{"norm_eps": 1e-05, "parallel_block": false, "train_tokens": 309400000}
Below are experts of layer 8 (counted from 0) of a mixture-of-experts language model. Rows are named router (the router's row for the expert), gate (a neuron's input weights, with its number), up (a neuron's input weights, with its number) and show model dimensions 0-127. Each number is 128 + 32 x the weight over its row's rms, rounded and kept within 0 to 255.
After each expert's rows: "mostly gets" lists some tokens that are sent to it at least half of the time. This comes from a sample of Wikipedia text that the model never trained on.

# expert 8
router [139 140 131 101 107 157  88 199  59 119 147  71 113 171 134 141 140 147  56  58 144 161 188 115 107 170 140  94  83 123  87 156 136 116 148 155 127 132 155 163 115 112 151 119 101 151 174 113 118 155 114 112 143 136 122 131 102 157 136 147 112 103 154 132 161 190 140 158 101 144 167 193 179  94 120 161  69 127 164 121 128 102 120  86 135 101 119 168 104 125  65 125 107 130 113 164 173  84  89 116  84 127 191 106 112 209 111 124  49  92 141 123 155 109 127 203 103 146 122 115 141 166  82 116  91 121 119 153]
gate0 [139 154  93 112  96  93 126 133 139 107 135 138  57 110 120 163 163 170 172  92 116 144  69 125  73 118 131  90 127 162  97 129 163 172 169 130 152 116 211 132 135 169 134 121 114 141 108  99 193 177 124 144 150  92 138  85  83 104 104 106 133 120 163 133  77 105 193 141 150 155 130 139 178 108 117 122 167  96 125 120  64 155 100 115 217 140 123 169 137 104  89  78 170 108 160 116 138  89 120  62 129 131 173 135 128 110 181  81  92  70 113 147 160 124 139 131 105 121  35 109 112 137 112 113 113  79 132 134]
up0 [160 111 183 160 101 145  76 174 154 113 146 170 170 103 116 137 144 169 108 172 120 130 155 133  84 108  70 115 162 145 212 178 148 158 163 109 142 134 104  94 127 107 127 100 107 122  92  91 159 173 154 156 118 107 166  96 138 183 103 174 170 104 109 143 171 135 156 151  98 190 118 155 127 110  71 128 170 122 175 176 160 160 207 126 131 127  85 120  89  93 162 172 125 103 132 114 128 115  69  73 191 118 130 124  69 166 151 126 103 100  97 102 114 151 134 137 135  84 133 147 174 147 119  84  93  78 146 140]
mostly gets: " New", " K", " Y", "ip", " Z", " Mar"

# expert 4
router [157 162  73 107 104 154  30 124 108 128 162 110 102  98 161 106 194 186 120 104 117 131 103 167 142 152 103  97  92 115 145 210 116  80 129 164  96 161 142 130  61 105 142 141 112 207 181 131 132 140 138  83 119 130 111 159 168 118  95 147  74 129 183 113 109 142 152 164 145 170 176 175  95 157 109 110 170 166 121 110 112 130 132 123 151 162 110 185  59 114 113 196 129 158  96 142 166 106 112 153  87 135 169  59 126 155 113 114 102 178 140 149 106 132 125 146 122 129 128 159 116 170 131 164 128 129 123 156]
gate0 [139 111  86 185 165 129 104 151 189  91  81 104 111 117 135 161 108 120  55 119 106 118 136  71 165 195 117 105 160 163 167 142 178  86 148 112 113 159 138  96 114 129 117 115  93 104 116 116 153 169 136 138 108 107 116 163 104  76 152 198 108 154 180 101 175 126 157 182 133 155 142 183  40 169 139 100 111 118 164 122  99 130 157 132  57 171 127 143 121 113 123 151 125 151  88 119 105  91 115 150  92 165 137  72 129 128 102 117 141 137  89 136 163 106  33  90 111  83 140 155 120 149  77 163 117 151 147 140]
up0 [186  69 113 199 170 105 154 150 170 108 114 138 126  95 147 101 117 152 167 128 169  85  58 120 162 144 140 151  91 174  85 127 163 145 181  76 164 105 106 104 148 107 126 111 142 174 135 112 158 156 138 133 183 148 172 174 109 116 130 136  92  90 156 101 120 115 135 169 123 166  73 163 140 133 137 119 216 176 162 177 163 189 124 162 134  92 121 146  83 130 157 122 130 114 123 146 180 112 166  83 102 165  96 185 144 137 178 135 178 102 103  81 150 112 149 138 144 124 105 106 133 176  98 107 104 182 135 115]
mostly gets: "ara", "ana", " music", " Art", "ya", " British"

# expert 2
router [147  50 113  89 103 158 132 121 112 114 160 147  92 106 145 157 168 130 108  84  44  86 135 137  93 125 133 181  92 107 122 123 128  92 113  89 101 158 117 138 141 120 132 124  90  98 124 101 103 195 148  99 121 112 177 104 133 144 179 174 147 109 133 194 169 148 162 158 123 101 166 147 161  83 139  90 100 145  85 119 180  75 147 112 159 146 133 121 118 146 121 133 134  98 145 154 129  76 177 108  89 159 152 117 135 112 210 132 173 119 113 138  65 110 149 234  78 180 128  85 109 151 157 143 157 114 126 161]
gate0 [114 144 140 114 153 145 222 140 151 126 128 143  82 165  95 150 122 150 151 124  96 151 122  90  96 160 130 135 122 128  97 216  71 134 140  96 128 192 168 162 135 146  91 150 202 137  95 128 169 169  51  91 136 102 116 112 102 154 166 109 136 143 149 172 101 136  68 109 144 112 117 146 121 173 135 111  89 127 116 122 116  93 120 168  83 176 133 118 119 174 176 128 141  84 135 163 152 145 102 204 173 192  89 135 149 123  93 115  65 158  85 143 124 197 139 147 124 135 141 127 160 138 135 150 125 168 166 177]
up0 [124 179  92 136 163 133 127 102  84 146  76 113 217 120  90  96 126 112 119 127 154 184 102 107 168 163 109 100 160 154  97 130 192 123 140 120 106 147 141 108  74 185 116 146 113 160 156 152 135 125 145 114 119 162 115  68 172 141 102 151  94 121 124  97 130 183 154 136  74 120 154 137 101 101  70  82 110 114 133 144  84 184 126 176 119 171 114 127 108 101 113 187  97 147 154 109 125 210 131 140 134 124  86 176 143 190 150 119 181 183 173  65 144 186 171 111 123 105 160 140 102 142 152 146 163  94 147 142]
mostly gets: " well", " years", "st", "is", " sup", " present"

# expert 10
router [139 174 133 149 184 127 117 166  73 138 134 119 160 105 113 160 143 129 140 118 168  63 130 128 183 128 185 136  97 108 132 149 163 108 158 120 113 175  91 140 168 107 116 139 111 167  93 102 188 178 140 159 113  90 150 165 164 131  87 195 169 177 102 109 163 123 164 151 145 159 115 174 132 148 118 146 113  47 100 112 123 203  97  89  60 124 120 139  90 137 141  75 199 124 153 110 102 153 123 121 154 119  96 152 111  68  98 132 117 128 133 133 115 135 104 128 121 109 101 189 117  80 143  77  99  52 178 138]
gate0 [152 120 161 169 189 140 160 142  83 107 176 136 148 108  83 130 110 118  81 168 138  85 117 145 182 167 192 135 161 203  98  79 156  69 125 159 108 119  98  90 114 161 158 153  65 173 105 111 116  98 114 104 116 103 129 125 172 126 133 142 148 181 194 130  88 111 181 180 142 136 137 185 128 134 188 104 116 117 156 103 199 189 135 132  76  88 146 152 144  93 130 175 172 111 121 123 139 101 132 171 141 108  69 114 136  96 138 121 150 164  76 153 150 128 113 124  97 127 139 140 138 144 133 135 101  88 180 169]
up0 [179 124 121 100 115  98  94 128  94 126 133  87 177  86 123 144 101 134  77 199 101 194 134  92 153 152 154 118 100  85 142 166 195 110 114  95 162 206 128 150  75  83 156 132 180 135  97 184 114 160 126 150 142  85 115  64 122 159 172 121 134 111 132 150  72 114 142 200 134 136  94 151 115 105 145 163 112 148 153  99 190  62 130  75 112 110 106 122 149 145 101 135 166 147 116 113 134 159 170 154  92 113 111  99 135 134  94 152 184 112 100 123 135 109  91 166 151 167  96 112 132 112 121 188 200 141 105 133]
mostly gets: ".\n\n", ").", ".\n", "\".", ".\"", " ph"

# expert 0
router [102 140 134 116  91 137 126 158 192 102 128 128 127 139 155 122 196 112  98 143  99 142 142 120 120 127  86 111 122 104 157  96 135 107 143 117 140 120  98 119 112 130  87 132 110 164 126 100 155  97 106 154 140 141 126 119 128 126  67 172 139 191 134 132 117 131 139 165 134 185 119  98 143 187  82 114  85 207 123  79 132 129 116  49 120 130 126 123 117 128 126 172 116 190 107 193 183  93 135 133 100 195 197 116 145 150 184 126 112 137  68 105 117  67 153  92 137 134 155  77  69 225 143 143 141  59 102 135]
gate0 [103 106  93 106 162  97 147 133 168 125 122 142 147 100 134  95 131  62 107 150 140 175 153 174  70 147 115  50 133 171 145  72 125 126 126  88 110 150 192 123  89 136  29 133 157 100 101 126  89 126 118 134 134 105 146  96 137  99  72 143  80 206 127  93 155  27 127 163 148 107  94  94 104 165 142  77  99 155 117 130 127 108 104 116 144 143 184 130 190 115 153 116 147 119 103 122 109 129 110 123 106 127 154 111  70 130 142 156 121 101 108  89 152 133 123 148  81 124 105 113 196 152 119 111 142  87  74 173]
up0 [ 95 144 126  93 133 101 107 120  83 200 157 144 135 133 135 149  95 143 113 104 143 121 101 113 147  89 118 100 119 128 178 162 138 108 119  89  85 132 137 159 143 117 156 105 155 109 166 175  43 174 126 127 128 193 123 185 133 161 158  72 148 105 146 111 110 110  74 145 119 111 126 134 137 121 130 163 115 125 177  52 104 142  72 105 169 122  66 112 166 145  67 142  99 123 171 121 151 169 125 107 107 130 134 108 154 115 120 125  88  96 147 154  45 182 107 109  97  66 116 133 146  35 137 163 108 136 184  71]
mostly gets: " his", " its", " a", " their", " her", " two"

# expert 11
router [158 127 126 171 126 118 165  77 162 143 171 114 143  65  80 131 168 147 125 147 134 127 187 107 153 111 152 138 158 130 117 133  96 113  97 133  83 169 157  88 139 108  88 169 120 110 168 171 124 132  90 103 156  94 172  93 122 127 164  99 143 173 127 139 150 151  71 177  84  77 110  57 111 201 111 128  90 129 124 101 148  76 117  93 177 111 108  82 165  54 103 112 170 158 101 182  98 167 130 128 185 116 141 188 173 149 103 146 144 139 156 160  84 126 138 136 139  98  75 108 156 123 100 185 130  94  87 131]
gate0 [ 89  63 104 125 170 168 141  95 120 131 121 144 168  89 137  85 172 146 168 106 176 141 123 119 143 107 139  81 172 177 118 109 159 176 117 167 118 180 152 146 108 126  90 101 128  98  58 115 173 158 125 154 148  63 107  85 128 144 202 123 147 127 153 189 181 145 180 135  86 117 127  58  90 126 130 157 146  84 182 113 143 133 137  59 161  64 119 152 108  70 146 158 191 162 114 129 128 120 100 103 105 147 130 129 149 144 137 189 173 135 138 149 136 127 132 123 134 108 123 120 139 107  86 130  63 134 185 107]
up0 [156 158  85  86  94  98 153  75 107 135 162  87 164 111 128 120  85  76 130 127 134  95 113 140  98 174 106 139 119  81 137  62 123  87 116 125 113 118 116 146 139  73 116 167 155 125 150 184 162 107 104  80 183 171 141 116 148 114 160  78 139 160  66 146 141 128 175 172 194 171 103 136 141  41 139 122  91 131  99  99 162 161 186 130 146 154  84 108  98  75 128  89  73  80 124 129  71 154  80  87 141 139 172 151 153 187 116 127 116 103  95 165 125 135 115 139 100  93 151 141 126 106 152 144 167 120  85 149]
mostly gets: " g", " fl", " sh", "eng", " dis", " John"

# expert 6
router [163  79 191  57 155 134 147  89 123 129  70  92  77  90 101 126 108 120 144  72  64 147 106  81 115 148 185  90 140 180 123 170 112 172 167 132 144 103  69 149  77 120  97 133 110 131 136 186  92  93 163  97 111 141  57 130 127 136 161 102  81 105  87  93 156 161 152  72 162 156  80 107 113 148 132 134 115  66 119 102  94  86 150 129 146 112 174 138 125 184 137 120  83 149 151 171 117 141 119 141 141 128 141  96 103 202 110 156 146 128 118  85 168 109 108 113 137 107 130 197 116 130 145 127 108 165 118 124]
gate0 [121 133 112 112 185  75  78  93 122 122 155  94 167 104 154 119  85  98 125 180 205 112  77 180 148  91 123 147 215 156 163  69 139  87  99 163 103 107 125 138 145  94 123  67 118  92 160 135 109 121 134  98  98 163 123 109 160 136 110 125 166 186 130 130 146 166  69 107 135 104 185 105 146 110 181  75 146  90  97  43 149 143 164  75 135  98 149 117 167 148  76 112 123 136 109 135 101 134 178 112 157 146  95 126 143 152  86 135 105 118  97 136 150 136 192  67 125 142 105 112 134 110 123 160 109 131 131  85]
up0 [124 114 146 135 148  87 183 103 126  53 104 114  93 110  71 125  96 175 103 139 136 107 163 110 140 154 165 173 177 112 165 126 128 107 189 135 105 130 152  96  68 149 135 130 160 150 136 158  74 135 104 159  89 167 100 145 185 119 111 147 144 166  97 187  79 112 103 111 130 147 168 178 166  84 175  61 117 145 157 150 161 114 129 153 119 102 189 141 140 139 125 131  92 110 115  83 170 161  86 152  64 137  75 151 102 138 173  83 138 140  70 127 137 142 143  72 197 126 163 148 105 107 102 179 134 158 122 150]
mostly gets: " and", ",", " was", " as", " to", " from"

# expert 9
router [ 79 100 200 113 113 192 131 180 170 120 179 146  98 179 128 107 123 185 144 106 114 109  90 136 157 139 152 111 160  80 132  80 118 136 149 163  81 103 121  83 168 127 108 134 155  78  93 100 171  88 170 138 152 145 193 157 153 161  70 150  96 138 116 140 128 108 142 149 106  79  63 104 124 111 150 142 181 165 111 156 103 161 162 166 158 103 105 172 123 196 134 145 152 165 157 134 124 142  96 125  83 119 124  55 113 147 104 117 141 184 128 160 143 102 187  89 153 126 157  83 159 127  77 136 127 105 110  83]
gate0 [131 154 135 103 138 118 207 130 190  87  84  93 144 152 149 108 158 129 206 112 148 134  78 144 121 128 124  85 184 144 155 136  98 133 172 174  99 105 125  82 173 154 113 109 179 143 175  73 108 116 151 139 122 165 166 137 134 142 155 151 138 140  89  83 135 105 121 171  66 110 158  76  50 162 153 153 148 120 188 107 116 140 159  89 126 135 165 135 144 149 131 134  94 182 126 146 166 122  83 123  98 161 112  71 163 109 139 139 106 115 193 101 122 118 177 124 127 129 152  70 127 197  99  65 127 157 117 162]
up0 [139 132 153 113 108 145 221 144  77  31  90 147 108 138 189 119  75 131 213 132 157 100 134 132 100  82 160  96 167 129 137  81  93 146 138 148 184 137 129  78 118 119 151 118 150 124 152 131 145  93 198 128 119 136 124 152 130  84 114 171 115 107  67  86 103  64 142 112  90 126 137 129  64  71 133 151 114 123 115  96 126  96 159 121 140 177 186 124 149 146 116 110 165 158 144 131 151 138  80 121 109 134 128  71 126 132 133 164 154 133 160  91 115 107 115 162 173 143  99 139 180 100 140 144 169 151 199 108]
mostly gets: "–", " ", " rec", " −", " [", " ass"